{
  "hidden_size": 320,
  "shared_expert_gate": true,
  "num_key_value_heads": 5,
  "vocab_size": 16384,
  "attn_scale": 0.125,
  "tie_word_embeddings": false,
  "init": "normal",
  "learning_rate": 0.0065,
  "lr_head": 0.0069,
  "max_grad_norm": 1.0,
  "warmup_steps": 200,
  "schedule": "wsd",
  "decay_shape": "pow",
  "train_tokens": 258100000,
  "max_steps": 3939
}
Below are experts of layer 6 (counted from 0) of a mixture-of-experts language model. Rows are named router (the router's row for the expert), up (a neuron's input weights, with its number), down (a neuron's output weights, with its number) and show model dimensions 0-79. Each number is 128 + 24 x the weight over its row's rms, rounded and kept within 0 to 255. Numbers have three digits each.
After each expert's rows: a language model's description of what the expert responds to; "comes after" lists some tokens at least twice as common just before its tokens as in all text. This comes from a sample of Wikipedia text that the model never trained on. Tokens count by the router's weight.

# expert 22
router:136134116128072081127114157157147111139136171125106174129128165104095156152106099161133162132115098126108126108165108095078113129134155122134137094138141130070070143154121143129122121112133148143122099143134117118115130124131113102134157120
up0:135125120120114141131114144134121140149110114065155125134152116123159168165094147140117146144135086119097140095098099124158101097135098098142151162146142150111135128136142146123156092134106114130098116124051130114132157094164154168179106140
down0:109168159133127160122152123159101116137139108167212145168112112095110096131166145104161079129120155158161128134134145154100122106109107114063094151080127129145146137117144143144126160130119121084113140067157097154128115102141112151150140134
up1:145114166152083145121119112125110141134153145118116159170090142108119140155121162122100142093112107098086157128131129151112116100146092097095055166119167119134120122115169103108136098132179125148133142147132096080124165134125106105127116100
down1:121176148129160163177166108096122148146106144091081143124095164138129111095127095158122106167123169089104084126083115146156139104144160134166151128140129114116147124141117133105140135147123130083091133090135139123136109152146125118137138145
up2:085158115114124161150204095150185113098126123142109126118099126111094092158160124181100108145134151144104147072131136148119124126111120132105136121176125181146115093141128083151144094158154118144144167150118139118152128114134166156109096123
down2:142104113105110102122150150122099066136097096118128094134124151147177142125096145143137138061122166127131158119125165141130114150152084142152125150103115142102142135133118127108164144104090170128171130141148140161175067149161172137157154133
up3:182103145080154104143119123149158127086123116162138088150116130118127121145183126122097120126131079118116120097126133157092148146134121124142135122127116110086130137126099135150152114119173149134110151124117124166143113136112148122218077092
down3:146142129112126111115118074102059165144148162116103102136132172150119150131128091135137146118121175141108127089138103145146119129145169063122148134084092148115096162107150155119125128128130130124081128140142094094119087107105122117187143128
List dashes, colons, by
comes after: "\n", "-", "\n ", " such", " Preceded", " Succeeded"

# expert 15
router:177079131158115137134145131122115111158097113127142133166140091116114101144124127094113133111119135136132142150140133113096128157070118138079102156104154129117141105128111167145135118139106112141087169136119116161134148131128133114199111120
up0:149107131112106135144129135164104129165106144130132148105140133145123110118172113134123097160156141116129142121112116127188162132117177152167098143139139102154109055133160127132168127124115137110127132137102111121147109116149086131155094173
down0:108131147165153136144111129132076125111139156094132140144086112119151132097143149071141131123099159150151097112088141133133084174124135113139125145104067147179131143104119134123102116087134127102087149095139126154077157130105098107113149158
up1:121107127080166130138114128124102129100121093150144139106115146119116119118103134118147113103119123110132167130127111119120094151163106138158139118128120160150107159149126091102107130146110112164102105096083129117117108135136179106086131127
down1:134118137153118113184080092171107170131135146135139123147122138103107137101124137135138095073125108138100096120136107177141166122183084135116104093134162115102125136108116085133105126136162148121123122103128105108089101076127142161171153129
up2:164121136110135089112125122140119108125142122132150071144179113108141174119152106123123100152112109130085133113118123114098129162113099178084113117093076131123169109144121137061155167154172108150134145150136154145161153143158165155159120120
down2:149101134138125138091060126133119105150111161125109140135094148165170131117124124143131109167117057138131102121084112148121130139152158139075106163193118110150177144144147112135121147113099130137120130128140115120145128133097146117141144120
up3:178163100110169155128098136114142114117156131133161138130121140125154105116096128128139088138082149110152148143122104110132132152152120128151147107140202132131106133168134111149169098111150095086071145142115144166111112130125118120148102137
down3:145128140080119129158118150115097135100134070132105133082141118087139149105134164149180142141127143120138170148134156109130106169164132129118105121095090124142168150098143135107136156142155130123098127090124090126182118130149154140162092152
First-name, name starts
comes after: " the", " R", "-", " of", " by", " Mar"

# expert 4
router:155130150152118104132086156124130118118146088161132129098143131150093103140114151096143154100159136137146141139138120103123099155126141128129113122125123101122119110146160116149125119175128104128151131134156122105138070092128116108135135125
up0:138132126100146132107127137095136159163099106120127134111138113115148108137124125142175104149124136125201120146121095103113128120122142091115146144129108129098108157117159128144137111112140114104089141138143105140132150114173148111181121118
down0:125115117123082159121181123096107124129147162138142122096136185144117144103139131112102139146108125110117087133142127162085097159141154113136096106068126136147120120097118122139140125129126124126133126120138116106087118190113151111128130130
up1:113100145124128113113127150117101128145176162152150091106088123121133110157124136119091118138146139126170160157108117126155172112145141113125111096156109140144128160130126139122150092131139145138152119098125114131138104116145160181131093100
down1:129114100150171180136092158135120156099092122119131157110107126145136105104146140152110160131120165140132087127124167158161116118135157126133122114142064099137108187107079121127123119147128146146159148108120095155153121164122131163133118091
up2:106140108135156110106127112096138094128161161096113116124137109085131138182160167133162170151135080166142102087145159054077135136087146114148143128150119092123147130120156203128114105102117168143135150121128159130104138106125122093135082145
down2:104100113163093121113148129139135121121124126174135125155128097124120076120173138149164124153089178144084067144150137109137132160087081143129119104128111142099120110148119118146172137122156120140157137118158168167114133127115141098122149117
up3:178075132125143121144087121151136146126095131125098078123165149140155124135119108130072149098130086132095130117124129106148131138158141132123129120086115099101138149149179151141124148118131193118137172115107115106122135107145121131114119147
down3:155114186139132130098109120158085125117129151146099130118128117131162093146142165095149101157158099126125119124114118152129123154145180085129105136173116114141110107103156140065102150143105114097147132123134172172085144138160131102132119146
Nouns and noun suffixes
comes after: " the", " The", " a", "The", " his", " National"

# expert 1
router:161119160136106166121106128155149132126130141125104099150110087165144154136126145098164131141178125162093117156121146147123096109192101134116120110164099134154141139136105160138153130125151162117116124133125100158142119142103086120098104101
up0:095143128148089153130131127153113160156149114105124080100126090116137131138119128169118124139161173180084166123129134122144134088144150125156103116095155148101123119163147120108144145124127125122141129172132149148107088086157150133140090151
down0:109136138132127147141108126137131134111148085174106089147127136115083085143082129078161115134122147120159111111119166139122133044105127129132119131125129113131089120185140159131100121156077139126129125202132141123136148112118090083122124160
up1:137148063164120108120177145110124120137123133119143148088091109099136096136138119102119146137098175116119126116132113131138148117157116147105147174097137121113176121136117126136129101140145153155131084132124100112138147124122124117100133107
down1:138113121128170110124127124145122116159111117131105142152144159128093142139116128135150151106144129114139140130132140144136149175134152118137110122092133150178131093124111114111116137103145111158102083157133087145133097139125121103150109142
up2:142141095105089145081162098150131164143088121106120082117206092094093132122116114138107142118136142100129130097123123112104121129131114113141126138133163134110131131134135149117163153167159117116105130138148084147167159145106109110135150132
down2:114158126135157112120146118112140121127134093153145161135168149152123150143103137116095128124153185127165139094154116129104120132117139137105156151132113094132123130154118173125165134134124133135139156074123097092118128122156107124098078122
up3:179124115136160113159127066094097132126115100114122106092106122096153133119130103137159128094190113168126117126099112114144144148145137165146169096133103143117136143102129120127112141101154125133124163115105195107120162184177142149080162101
down3:131117136127167066133140143105132133054144095172125107090125154111130123166110076126148118135144113154144136167117084076131105120121142139144089110163100133149140132132127086119103170134159162149099102138098128112102127134151132094123123141
Line breaks
comes after: "\n", " |", ".", " =", "===", " =="

# expert 23
router:145133120124116112101122110119144109113130122152122054136143108116150171130101140115141119140141124122121115155095137087143159131111111128037108113153151123161112122111140145161149102149120133137142125142131109156120137110132136103140135152
up0:131136134147109109164114157124113134129138161131090139128117124097114088130118099125127124141111150147163104084127102141153135095110145140143132135140135131099152172144168090092137124085117144120117149127108093123181156121153133105111167107
down0:167145129102153130122183106131138092109124134153146096129143135116145148090160141112094089092150134149135172136140141115163109100120111097101137179125142109161151118112098165101126184107132151092157098132076120139102118155138158116150126131
up1:142147161123140146120115126096159138126144141149126143144136123135087103074133146085126115113122111073143143119123114155154084115078127096112157083156100114106112100151157162151145156134126140136176119073157158129127118120143130140062126111
down1:118138127102111112161160156154153148139119102133117110117140125162094132114124062126153119119129101157105099138076163108108135128141099126111115122121120089173150140140100131128156151158094092113115164146146142112149134126131116121147136112
up2:148138111094123164142152164138124124121139129150163135150137148093121083161109138145115147129129151121148139083139094135084155093139086133110114151138097114144137146085131191109131150146127107114158132122134127121088082130114136122138129142
down2:106120143129089144110078108150145087111118126111128132112147162130146126182135103128119157166092143141154165165137137147136128163123164119115097118128124182155151093122145095153159118105103098140126171095129131111148139138126158084158086156
up3:129126095105107157133104142147114127133163103107137138174127114121127099144136131101154121091110089140085095133129134150105128149144166104146118164155147121164155088117184127147112081112129165129146165150096136125116116149150136135096168120
down3:149128092133151175122140112171112150121104160168170095078117128163142123148134116102113123098132138123107142165126136101104117128117139083161172088100108112079162152114137128090118109121115123124144127078149118125100113138120137128099120134
Place and nationality adjectives
comes after: " in", " the", " of", " United", ",", " from"

# expert 0
router:111102128081149180109104117148080124108129170117166105135124117123102131124081120129128163162122117082099102127114130164146124119091084119154074133134110121126155086116144157138083105130129116152151143126121142149127146106119135134122136113
up0:127097153121113131119144157129143156153066114099146121114110124098124130159111152115124146098126141145070151159154119152140163095102123095128131080144076150137105109100147123140131137109137120107145120100121157147114176140140107102146168178
down0:133091128103094148138152164075128143139094083132104138090157110087111097113136128128115137129139114125134089161097122154132150120119106156159097188165152123130115086118122113139090151133104145106111119157119084149150128114118147120143149140
up1:094139104090136177136132130146099148134118152117134104154140119102139106116128141107154118129131140121145072116115124127143139132118149091161131114131149135207123115145148137126135105137097153105088155115156075112139132085118144152095152157
down1:090117141131125123117132181137113099098087178122108151122120128137116117169131111147139138135152147109140101086129146080101066132117128071128115121143108113151124140100119103148136096134157140125116164167156151150142114104126123165149105119
up2:141106115099116172153128123156104182151162100090153083109090138125108145173096153108159108122134178111120163113185147118068112123115092121123116129134143118128134127140155121118149138079159159176129119107138140137141138119105123117158069148
down2:123130115157176152110125141127131100154153148112083130108157109148119096090138108137127141150194146133108097105108106154160126135157164128166124112112127124130116121111116167150130150123128108150143096129137170190133140146122148132127141125
up3:127111084120150095152155123143185119123117098096135150105101146106113140119169100112181127134124101136154140111115115172145099115106067142074117096135122145149175163143134170173127140095109137138114127126151108114082129134141131157095178147
down3:093111133129144149107112124183123131128124138121116131155139133125128153141151089113128080092090084135113153140138149161075074116095140151153122149144144143098151139092098138134148091128172078135124113155102179142125091104129109145122126122
Mid-word fragments, place openers
comes after: "-", " of", " the", " and", " a", " to"

# expert 27
router:116125155123134139125124096130118168105126116117110155107092071113117129118137138170128152123114093106115155117114137123143117127158161155087122103117133108163156076136107119117123129109164163112131102084140174104118104110138140132110105141
up0:172099142134106177117113112075092142122126158135133085115098101117094178117107125110068142127156117097119113122142105106126123139141100064111116125134097089165118136118112146124157130104163150161108123108148138141152149115133114114130128135
down0:146157127136109125126091080132138149110134097094121111151114151152158137124142147132143169148210088076105115127131130087156124130133141155118136169134080154152128098114149130158170127130115132104155136109128074121117150139106084151150138118
up1:139136136152113133128104133096126111146119151120114111136147137178109089109168109114121124117071079149127147138131135108147081172129106148127107104153143111153106159145152139080119143097121140129155111086144087112128162122136128109128104104
down1:116148106130122148153141134102122135117147137117134121139139158137111149117135164121131171079126173118109111164125161160139163166107157185148180115120133122137158116126140108124136168101146108112145166124153109113139069074190114159160120145
up2:139106144137172110129095139153137141115149108148111070119142108125128107139157143103118145159119117108142115145112133117144100094175115163089195116157125129137127146141120131126105125160108131127122118146158117090164145090130112157087094125
down2:123095092155113085161139163154101098130128152093129138132174117139115136095112152078118106137125121125174141108111165112102125139081101122179087108083157131111152103134099070088126133101148101099065140141092111116111109061158143127104141161
up3:103183165104127084119134135104102114120148151146100152197154085179169147137117141173161108121116133140088129113154117131139125160114130147100119109142183135121142199146106088103113165158147094119105108131140150102135128146179178078136122169
down3:156097105112122102133158162155145104117186132172139164181119128124114121098114118140103108101122147169150129121067123115081090108138123117106143118122133130139084136119128148120124125104109148131150163146125140122157165100119126134122100104
Articles and capital letters
comes after: "\n", " N", " is", " as", " with", "N"

# expert 25
router:116148117133144099160109117140129108104136107131134092155147137141151127123146128092119163096123128126152109136163120150111135111144148120143141136102144108151122107121165079135105121159131148110143154100144145140093122114125118086100155073
up0:127098070118126159088115119152127124160162097224120083141135137122100115115124119095159129116161163100128125125116112146098148151111148162167143143104124117108123102148132122145116128129169104128154128068130147120141110165121134142169090131
down0:151145115134104113133112114165120113088102128087117115160088131116160125124113138146170114109138119160118097145129139126147181104119105114112148149105149143149121129157089158139156166129142094124116139120136120138104091138135151082118147142
up1:119153159106110118136120146140128123107154110154130116112122154086134123129093104119164132144138143122138162123114128132179109114138111145136147124116136116124122104181102086180131147146113080117160083111106153123105129105125111209154144096
down1:096123115119145124105074134120128102136124169083144151119152149136073156147147146131143136129116140101122122142157169101088122156124120111130123101133143147141142110048119134127157091179165130130099098131116145074090118086139125124106123121
up2:134138143120118113153120135115145133147142141144119135105088095096141105160083095167088109140137104123205125133142119107129138146118102133181130089131154116112176132140135133101122175133151168105155111186156103126125070100161130120137089125
down2:129130115131146099116120144130118165140135138147098136138125153109135097108163156079154126122117182117109093095190113093107150109124169126146110111110117107158142095106168122117141143178132129145078122149131107098131139180118106146129142118
up3:127117128149112139126164140133126109163113120204179152143108154145143133166172101105096146092097153144090115127132118120128114123107118142102100090160164150116127080086116143113168133141153119167093145129138144133126136155080131147105145165
down3:119129144133141143132118121117125115152131136129092107160144139153138166141132119135152091137104148130126131106155158149113141163123168096112088134102104134123149127130130119160131116116107161109141135143112107081144106148077099144122123104
Numbers
comes after: " |", "″N", "/", " No.", ":", "P"

# expert 10
router:153140118105162101152145130129120145146113146107108078111145116141162165125141134092114073127144123133127115142122148106149110113120127153108137109105178127150136161173116124105093146123150135144110103101137134161099158125119137101106112143
up0:140103214159132076158069106126099134153149144112116172139124131102144136126116121128128134129155102152164119121160131112096088114123143191091148150063125118128130128125126106120139144153100148110171152108141144106129162106156095111087156132
down0:153115107124145135148124117163120105128100168160150114143106106115159149156149094116111119086156128142125126132139164101127129104136107120120095131124131135136146121139094152137093152105135094139127158121150156146136123137093169160143148136
up1:116153152123136100109157154194140142137108116127141140156159105117134156120151141123177100123129115096133089105107133125163134143138121117186154127135137135126103096148165134124123126163120170114134136112107108138112127143129121095119146155
down1:168131130176147124138108118142104172129102136153136118090136142172114137192102167104147142117135116112141124141118131130100127173128126119111118131092138126175107088120112145148123173127141116111145150139141147125167117144081129132146124128
up2:129108125113118144162138068127101136150141129136140123166104101133106123138118166115128139045095166137108141137121099091152090120126114176124176139107137150118152140169119156129142121114135114143175131162094137116121143133124162155114146161
down2:112094098096108090101109140126119109141127114104132110159141105111160071138177150126122146181127106117130103151136081162098150107126120126130162164121164155128136178127084108122159142156103179109109122051132129125126149153148142108104148109
up3:100102092071094122135150171112137138128105132145120138128100143113102137139132110095127129117123155147134123115103143151132104157115077094118146130115101125123115151141162136105154168075118101113136108107132143135113141117134158113103116098
down3:166106159111119129142177131107117132107112131099110129128148141095135137147133119119157122118113159147149101088117142091145175093137133098143150146077116122104113107106130193106148118172113137112131132097116139183137153108162135128138140133
Name fragments, on
comes after: " S", " B", " P", " H", " M", " T"

# expert 30
router:107169141158112115134167130102145142114135127087131116118146091154111110146141117176145080131153141095111116152127118144100135133122090140131125120134134148085156165139114117090090094091084158133156115137128094092127104105101059135111137127
up0:156114112118155126154147101163089122063120130109137104118121148162171112116112103073125120165125131091148169109169113139113148133135140104143136064102129112146156121104148159134113107120144141149124154099178130060102150131151127144133074105
down0:145122139166151122039123139099096094117134104125099114084130144125094125132149119182105135139139146166142114164140143126074129167167078179129115123081168151101123112116171148142145129148136149170127098117095116179124128112120125077129137149
up1:127157168124090146153076111126118066132136118125112136070146169125153113142134141132169128139119109167177139108147166132127154114148133129121111139099153123121168147122137130100150133122132147155116106139118122128154105126167143157098148096
down1:125124084120160107140088092138149112120121167147158148161064170103111101131102135164123121073119118112102161178157132146159075125050128080128109137137139127155136117130116142098142149137130109075151145107120133132157147104110117175124114122
up2:091104104134127158145130135100112140163126129139150133144172098084112186102156126173096118122122133099129118075140076154074115114122132149121129154145080084110125127168143103149130140101134144125177105144120128136116109137119118100138119177
down2:127106116125141135125208117102124148092091089091119136124113139119092150076118132137139185136161167133127156158140172111130162164116169104132114120089136168120130155125138123103143107098138109122144176139130162121123130122117130105129099117
up3:173107133111131123104164124117134119097102087111115133167125149135115110152168111159169140123158143119101110150124124101120144097141124153149145148097131130146125133144110131136106143139123086135110149120119139113139101130155130096075112180
down3:128149130142122125141108134123157149124153146136134095097100092144119105096088098121144103137136102122141181110083149093091152121162123127102124068069137126129139100121168132107138140171094133155125119124168121146104137124135159096187131116
Table pipe separators
comes after: " ", "\n", " 0", " 1", " 2", " —"

# expert 9
router:098087141144134137142160117104095130148106079085128093121101171106123143146127121094118155083163093160100142127144140153106132143135120092108153181107166120129145139134154148165109163108124134131152159126091131133138172143179168128144122104
up0:106101118124139136187093151160153094128128164114110086134152116129110122119123134146105138139098122164085090171117125138143121109117106175170137108128156105182184112080155146120156126139109131093116111160125115113104162151186106145144133168
down0:108136133142158160131110096107124175128118099130119126131113112085176151126155108125188160146143095095103092085125119149102121076154157116120158100133105117137118139156104112133085096102124094174113129131135127147143145132133135164165118075
up1:165131166163154121128127107144109128100114104132155128185156134151144101130139136165079130083118108196122098095147132115145141107094159134171125119152155093083134116124152114137107134167145125112111152144108088094127125147098100128127120191
down1:156122111115159165123119122138140136105158073105102168151138087118146156165153136128134152114119134103065143129146159111117120126126164166116130160109132126149118118114138156160084111101134116161112110088087129135147150106115149148091104108
up2:134140137140141094112109148132116095116138128150138134167140164089036113131092137110092133142147160067140113134088109100144124124099140129103170131089127115112110142136144119136159139135116099153166122137165138111150138140138132111129127091
down2:184132097129118133154127109180119104086124147147097104137166098142123098163124140120148137162128140102134133116112159138101110157150166120095158121129125148130129178127122160129123113112080159113120132119131128082108150125101108098136141133
up3:114129126105177114119118111159103087152125117136178128109134112130211124148128134122126118154101152209076123152153118121130169124088174126123100144140124105102121102105093115183153141119139096112132130101109107079118143147138115119132169067
down3:121111072130119136102121098125146091100137137089137075171138123140117098151139136153124094156121119114150125130118122147137119149108145128145136132159156132129076131144150151091184169134136125093150117119153099157145144105116174114113123119
Topic nouns, name parts
comes after: " |", " and", ";", " T", ":", " a"

# expert 24
router:138122139138160109058113122149153153183112097171134074141108156119183152108163109129103118169126083133113149099123139172142114141105132109119099148112109108135123102085106124163156119109175091129088152108104111129158149117138135138134109125
up0:147116101115124115103144132133136157146157116153173092163161156085137148147135133117167123118114152095127125115140090136127127192121170143104133157101113140116164141097110138123127119135082067117159157142132115100155122136119139151097113097
down0:111143110111094150146122116107155123091112126109142189147116117116114131152121140107091093065169123143193126138139106137104141136122118161176134107088128088129109145143178126136125109118139145144112132170134129150115080113151104137133125157
up1:123139144114156106100147143131140120091167130157138173132093115135174152084108138126131130122115095122117150077128090097112089102131145127065162162124134113095147179139122133136078169122105116133126121117116104118099140113110165113153082133
down1:157114125146144143118165121119130135051119104150079117103127116118083148152143101152130178163128140128129160114107150094145124179167126117097155159138087129119165129108166133131103157133139125104111109078119125137095144127136136108089126107
up2:108149117151105107152134153101115111101149120123130122125114164110163115118148138094115139151118089116120178166109137127088173146138122117134121151103133109092150075122132129130159112137153134171183155118134162111128119117102108105136113107
down2:120134093158161117108121146141131140135096085141110119124119137090131121113107133149117129156122137102150127183108185126120107158109125111124138090120147115149136153097130154152136121105142125117078155153133144135104115122192144102087144111
up3:093145132128152102136120140144136085116101108140155117135132124132134136097115130113122144149118096163155133102120115126101120180126129133139134121083110115111123129145154058089142168100105121122109153133118144105123154114105119129115115121
down3:116098079111119126139135141118116146128159107111123150106136123176065123141108128159186098127107168130153135103159132113133141101144148142109088145138124096101099085151154149147135131155140112139150125167114100094115146142150140144084157120
Table headers and cells
comes after: "|", " |", "-", " a", " an", " was"

# expert 6
router:107108138145132112138126119128163119121170096166104165155095108139114123150139092117149095124164112142099143160123119079134068122172100113132137115130122107143091160105162133108086151122136153160096072168120127089188162168135172162132159188
up0:136161103136153124110134151113120159169135109118110131129136149149066109122123122138129084141121107125113084161124129117142126125173153142144100160152150103156128128151093144127181087080149117120114071170127153106149140162127102132089124142
down0:070120140184151133149137083104090131090123152161122160098175112099157131127103161129110094132161098114137132135089138128081151122109123117074141160102139156135132133174160158107077148158138172132115138156116132124116140125140158129195153131
up1:159122114182149151143120111116165103128087122138126134127124138139146133092129122133100121158185110103124113118099095112118093132101102099145053132148136146129131147176163183117147151096154148209127151131143148153136125127145123100134094147
down1:101098125065133155152152141142103076170130171098143112109143150125140126105133136121113135053156122128107126138167177114119156153123125106146135150084131108109152131137130108131117091100158122140110137102124141105153091144123136126122128113
up2:126133129123154124101110119138083121126093126116147132125154131093125137113130185141104123092112111114127128136114147145136089127150097147111115114146125111158145143083134115074124158086104142143175183129142110159126138123156082115101140110
down2:142110090089128101106128118121150139121111131143093120175107170151154121181172151094131140123127108127125112173134072158141159156080125113134094130081124127126118170128163127187111135129154136105105164107145130110096115133110150135093117124
up3:132128099090112130115137136122148110084158056095132164112116156133154108118107152141112173130152123147120136126152122114090108125128122134112123125165140104133135080128123083113132100149127150146135144096111147175114150128179087158086115093
down3:165114116146125134169127088160160136068134108105109131117137134116139127112136180155113132120151142111156129082097130147116152140130112098133092078116109096136096116123154107169154099101130146123117120159170064109171131071133131173092125119
Determiners before nouns
comes after: " of", " in", " for", " to", " on", " at"

# expert 11
router:114163146151121091113141119150134125087185123128117124123167129141119119148111135123132073174160150128143174138101135121133126116098096093165116131165106090157115137117128130146129092125114093159149130124101142168105150166170145133164121127
up0:110102127177061148160142110132145068111106141172131130117104121078094140147129160164114145130137129101160153134083122099150105109167152134110119119167145103157104115136147135104143060129144126120112112129105089131108165143143129176125136087
down0:145138158128097157085140141147140142136125139101116181135162088098150138153098139128121167156153098181103138125120158126085095150088100117129083082118153132156143117156116128159164103080132128127080160110134108142174093134123133132155091087
up1:105147156101137123079096171099121179144119138152147161117177140139154127128097100139126114148164163119133150125128109114152121126124127125090110125121136153112144134097170146088149124140097113113139120118099146132118101131108118105120170108
down1:141124112134217136138141112135136126128110171124099087144083152125146095099152154166112147114117117153131116153128139110128120105126123114115114131113109119128134142127162137108109139101172142125102110121142177081159171075140111147145164089
up2:111084107114118133126169130096078098118116085149114124121159113153097105078154132147143113147161144146128137124131102100110095144153152182146131113158178117141088114145144135146097102084156130147089111146152112118111125131115170163179123169
down2:111124085089113113109173100161120118115130148103163120188128117103129146134093119101102134064148089118100145146116162106137105154077165095103116112116151134148077080076105135120084144135115152141134115140138133125143143102115115095102122122
up3:183101077142126109112155106093117096137148108113138098096165158143145084124138113150134109131146170174078107140130146107152127122124135136139140091145123115135138166124181119146125139081175094150159110116143112100078097112183095119153117095
down3:139126105115130123128108186101126112136120142126148112132114117048141154116147160109130103089163103124143145163108112091141124144147123174094129177149142132129139088162139084149128156124110144125116140105154165117128130132143160133153115103
Verb participles, past forms
comes after: " was", " a", " is", " to", " and", " were"

# expert 29
router:105134146120106091112088135117148137146102105143142130128172169174164136100140088118117171149139115119132115128142128138129124137161114128182096090137166116125140152124137107086084105073132105176119133135128128124172117108170127119141120145
up0:115148153117130126137109129147109137108103125126121107174123165141115141086100148156142144120102128179109145078094112121094140086124108126080119142112142116118142124134163155093076126134130088133150081105133128149099113107112111123114121146
down0:145091136171127120084121128140079122146160139091116069087119148109128128114115128175117115121149146134109127121111144182183124098100130152107127138152119121125105103125167121141083087134149132175120126126125158097116151126125128139166085137
up1:124130108076116130145130120096094140136163130139129130141171159137098137161153174138135123083157122124126131118151106124129140131158090120131140113143136137150142091129137097169103111138129123127080108159167111108093104116136107155160098159
down1:139119135141142086100112084122160145131113138173112144143084118077131155123128104116122123126140126119116160097124119137125098140135124095164130091136087142104127150096154174111129129135136142091121142118169143104155134130139154105189105125
up2:132085119163148113147101137133099112118152125140113117143148143122146105138131097137130134124139125121155156130104122108142116133130167120116144116134166087092106123160114139131106121109141107146124120146156127138139085114140132157070091141
down2:128151121103140128106123122122126140127146099140106112140144110188152123155070100123163112140140129130131154121093106141142161121127136070160141121105136118156177153073108130162166115076111147167122116142115130079113153130153126114119111123
up3:121157125094140138120115118105098113100133141079138153145130104135097129100115158122104140150093146135138133137162111133130120129173133120117141137153098107118146085165116145107128117125088104087099163116173132102159127094182172141139148170
down3:126104152111130143145104130144125129088099135088089107115108110109146161098108092143173119131157119124116144127120129152174101104112150165159108146115130147156090129108156160144103173148148090153142109106123125135103117116171119132142147152
Stray letters, table blanks
comes after: " |", "-", " (", " c", " \"", "|"